{
  "n_layer": 11,
  "d_model": 256,
  "n_experts": 64,
  "experts_per_token": 2,
  "d_expert": 240,
  "d_shared_expert": 0,
  "activation": "geglu",
  "moe_layers": [1, 3, 5, 7, 9],
  "router_score": "softmax",
  "normalize_top_k": false,
  "routed_scale": 5.66,
  "balance_loss": 0.00256,
  "balance_bias": false,
  "router_noise": 0.3,
  "init_std_router": 0.0202,
  "lr_router": 0.000269,
  "n_head": 4,
  "n_kv_head": 4,
  "head_dim": 64,
  "vocab_size": 16384,
  "norm": "layernorm",
  "norm_place": "peri",
  "norm_eps": 1e-05,
  "positions": "rope",
  "rope_base": 1180.0,
  "rope_fraction": 0.25,
  "qk_norm": false,
  "attn_scale": 0.125,
  "tie_embeddings": true,
  "parallel_block": false,
  "extras": ["capped logits"],
  "init": "uniform",
  "init_std_qkv": 0.0376,
  "init_std_o": 0.00802,
  "init_std_up": 0.0376,
  "init_std_down": 0.00401,
  "optimizer": "soap_variant",
  "lr": 0.00189,
  "beta1": 0.95,
  "beta2": 0.99,
  "weight_decay": 0.045,
  "lr_head": 0.00609,
  "grad_clip": 0.5,
  "warmup_steps": 200,
  "schedule": "wsd",
  "decay_fraction": 0.704,
  "decay_shape": "linear",
  "final_lr_fraction": 0.0,
  "batch_tokens": [16384, 32768, 49152],
  "seq_len": 256,
  "doc_mask": true,
  "train_tokens": 273000000,
  "steps": 9007,
  "dataset": "wikipedia_en"
}
Below are experts of layer 7 (counted from 0) of a mixture-of-experts language model. Rows are named down (a neuron's output weights, with its number) and show model dimensions 0-255. Each number is 500 + 25 x the weight over its row's rms, rounded and kept within 0 to 999. Numbers have three digits each.
Before each expert's rows: a language model's description of what the expert responds to. This comes from a sample of Wikipedia text that the model never trained on.

# expert 11
What it handles: Short mid-word letter pieces inside proper names, often German or foreign surnames and places, such as H-en-ri, Scunth-or-pe, Eng-el.
down1:474507534513476522510548534482489482484465494469487540492510524483489501483502504463473557484528552482536541518508495519520494463483516482531527473500476519499501548528501511486555513469515442509505509504481483473541496514489518478476472556459520525484490490505473503488497493511485473434548542544502472522472470455482502497507489475495533461454520487488474508511495516493455478490484472510548466512513492466498487488461473502479470461467477492470509532515463464485502535515493482544520491500556493501477537523547530512506477506535504492477548477475463503503536495504469508494529508491498478549488471520501499488525506564494514472522517502487484524501494504511500515483539488462510507457527492527522500474528508479519495457497492480483444513491473515509458482445517497
down2:520522552461503475501499504544508450496504473515513519508499516548528511515507561511492504500503534511469543470500486501498493525485530483482428488575482518495506509551559480520504485488511513474511513508495492452468468506509471464483499516500507525498504462488507486508520472504469517550497502513526469480519465557490486531485454449440496536464493503491482477525489480452502489483490497476503499531482520525485513544516508513496515522444525485515523536508513518476498507469511515483503470462484475454513517530449472508487505453469507514438491473511511529504520456495482491523478502477502511524504516465490518545496489492465520469494520479470516478449485510563519463523503527489490506479511482521498476503510492483465467480485540493532496495502499515537473503444478490
down3:483424528546511509477498511516465480518509475512471456523475492535516526468547484495504520494493507521485508525508509494459505516450494512499495449508460479478508562524521524535478490511520489512539466504487500491516542518503476519498489486509504510524466470487571476524486509491480507525517536522508498519500446470527533492510514522497489500487497484524525488497493481503519503457500489491501500480480510480551511522485480487506505527506497469511474493523522455505519531428525454475483538499494495496473462492495473509440490499477513510489496505558523472499475486527551520477510512500499509496496535502474489449543546523474482507469498526511509514504468516528527522561474496484469508467508437484474486483516518512522433498539503519454516469484534452488457468515482489
down4:512501507485538437442538506501485504485485520484470508482507473533517531472470501512532464483518518485465527506502509487527470563536514498515478463515492502469491527475524504509496458483526540550468474528537502514489509524495499523496508484501482475524489447520538522508509524490535502502453485515490513486497448497498511479468497501526520442459495488502488448531505514465496518505533509493475522480474504461476508470537505497478488464490489448453503503529490459537507560478499539459524492477489492516534491491481493493517498513510493509525499482517527466494507509533531456547512469478474519469509502543491515546496485446509536464500491534532504485495560545498503524514499498494478487484491565501504486445510465506506505502493505516509447487514512495486438467484472523
down5:505502512462484537480478497505524483519506486518478482488486520515537493551528463499476469489541495475473510563480511561481494498552518509516508528546519489492519552483527512511520465524517521523483503468462558495508506559492505500507511480468516493484458514484505495512500477515466524508476507475477507500516542485493492518489510531509520554503506469537497525440515505481521443445494482527482508486492512512491498467514502488508435493527501488488452501530507504488527540561483491479556522454530494536499495491502479485499488513480490470484472475519477508514482482479524506526487536475472554482496490558509519486575522488540515548461488519486504542516496480480521490501533498497492520509452488532478481502486486516499490541488512442531497495515507470493502466502463497
down6:502481518540513463493528497512494543463490507501524502495523535488539477487490476502515530523464462455509507535480514489513508527516487513529488452545533518487483495493506492496518488516476505537514475529506495497454491457566484519494510518527502534473521487497520468534512550505522506469531530455474450521494487464526445508480496473503497509495506487481523491507502499506494540499479452490515509557468475478482505528489508497494498441500459493527479465510480474543489459467481503467543514488499530469470509495530528532571485498495484476534499513486511525500471502473518471545516499484494507500536546499478511490495488524484528505509519500487502510438490485516482563472520491500560474489499524499469554507517502458521479498474531500547518498509488465454495461501554532
down7:539481501489532523503514521526452529510503522471493504530497537482466521491470503445475535443481465504512484516514507467505515510503494506485498465527482497478508528507474450454466483519500492484495528461468488500484513473526487521539463526485497478467535483510570463525511497493462475485495476515525427472492500526489515496532480529502524521548526437487537516505469470492478465507488490494477483443461459501512490500460523458505434474540452493534499479516494482449473493489527524498501501517548492466541489497503491513505485526501496484483487514491494491520544536496528501504517518476494527502469502476519523501501508483461466460535504516449521509525472449464529510498488485521510499528545488546497490519492495540494535467512486496514483496486508486489513523512477458
down8:505513464500503492532498492531494483524454498490466491510512512472518474505501497475479549457486465506517497510524489526541486533476487476513525480485491524510526501539525519561537501532479522532476518542505496497486472531469498498533514504532533489477514498484482463537487466475502498514486485502513493465475492546492538542516535505515501563470539547529513482491484517483502526488489505470532511482509495489494503521476494482543537533538492544520481542516511519515499515471498477559559509475499468531479548524507550484479476541495497518533525469494517483460486513496501481485514519467511471508502506484492504526478506465485555487491514499515477544509422506481492463469491519503518447490486458514494532467507477471539506514484476500452515538487461484437509460514513520
down9:547509472551526457487500492473469486512510473480473492517501531453492500520478514503490516555522502491505522493479503520469496521480508481517466483482535523472547486492531514487536488548496477490500475471491503496494483520560508459470480527481514497479503522506510453483494479502516552498467511519525491538501522499504478495494450467505559536482493464512513458544556457506572527504535506564506523532525526489513489545501462508498485491488510518509496477540521497521453480511499518507545497533541511520480511483512496532515484497486467490506483513488491502526516511497534530504486511505449475525481497462458494518459477475473533463500479502458505488480466521511505508495523516522516529472577549486494495478515494528543504510511547475477509537470477513474493529488530498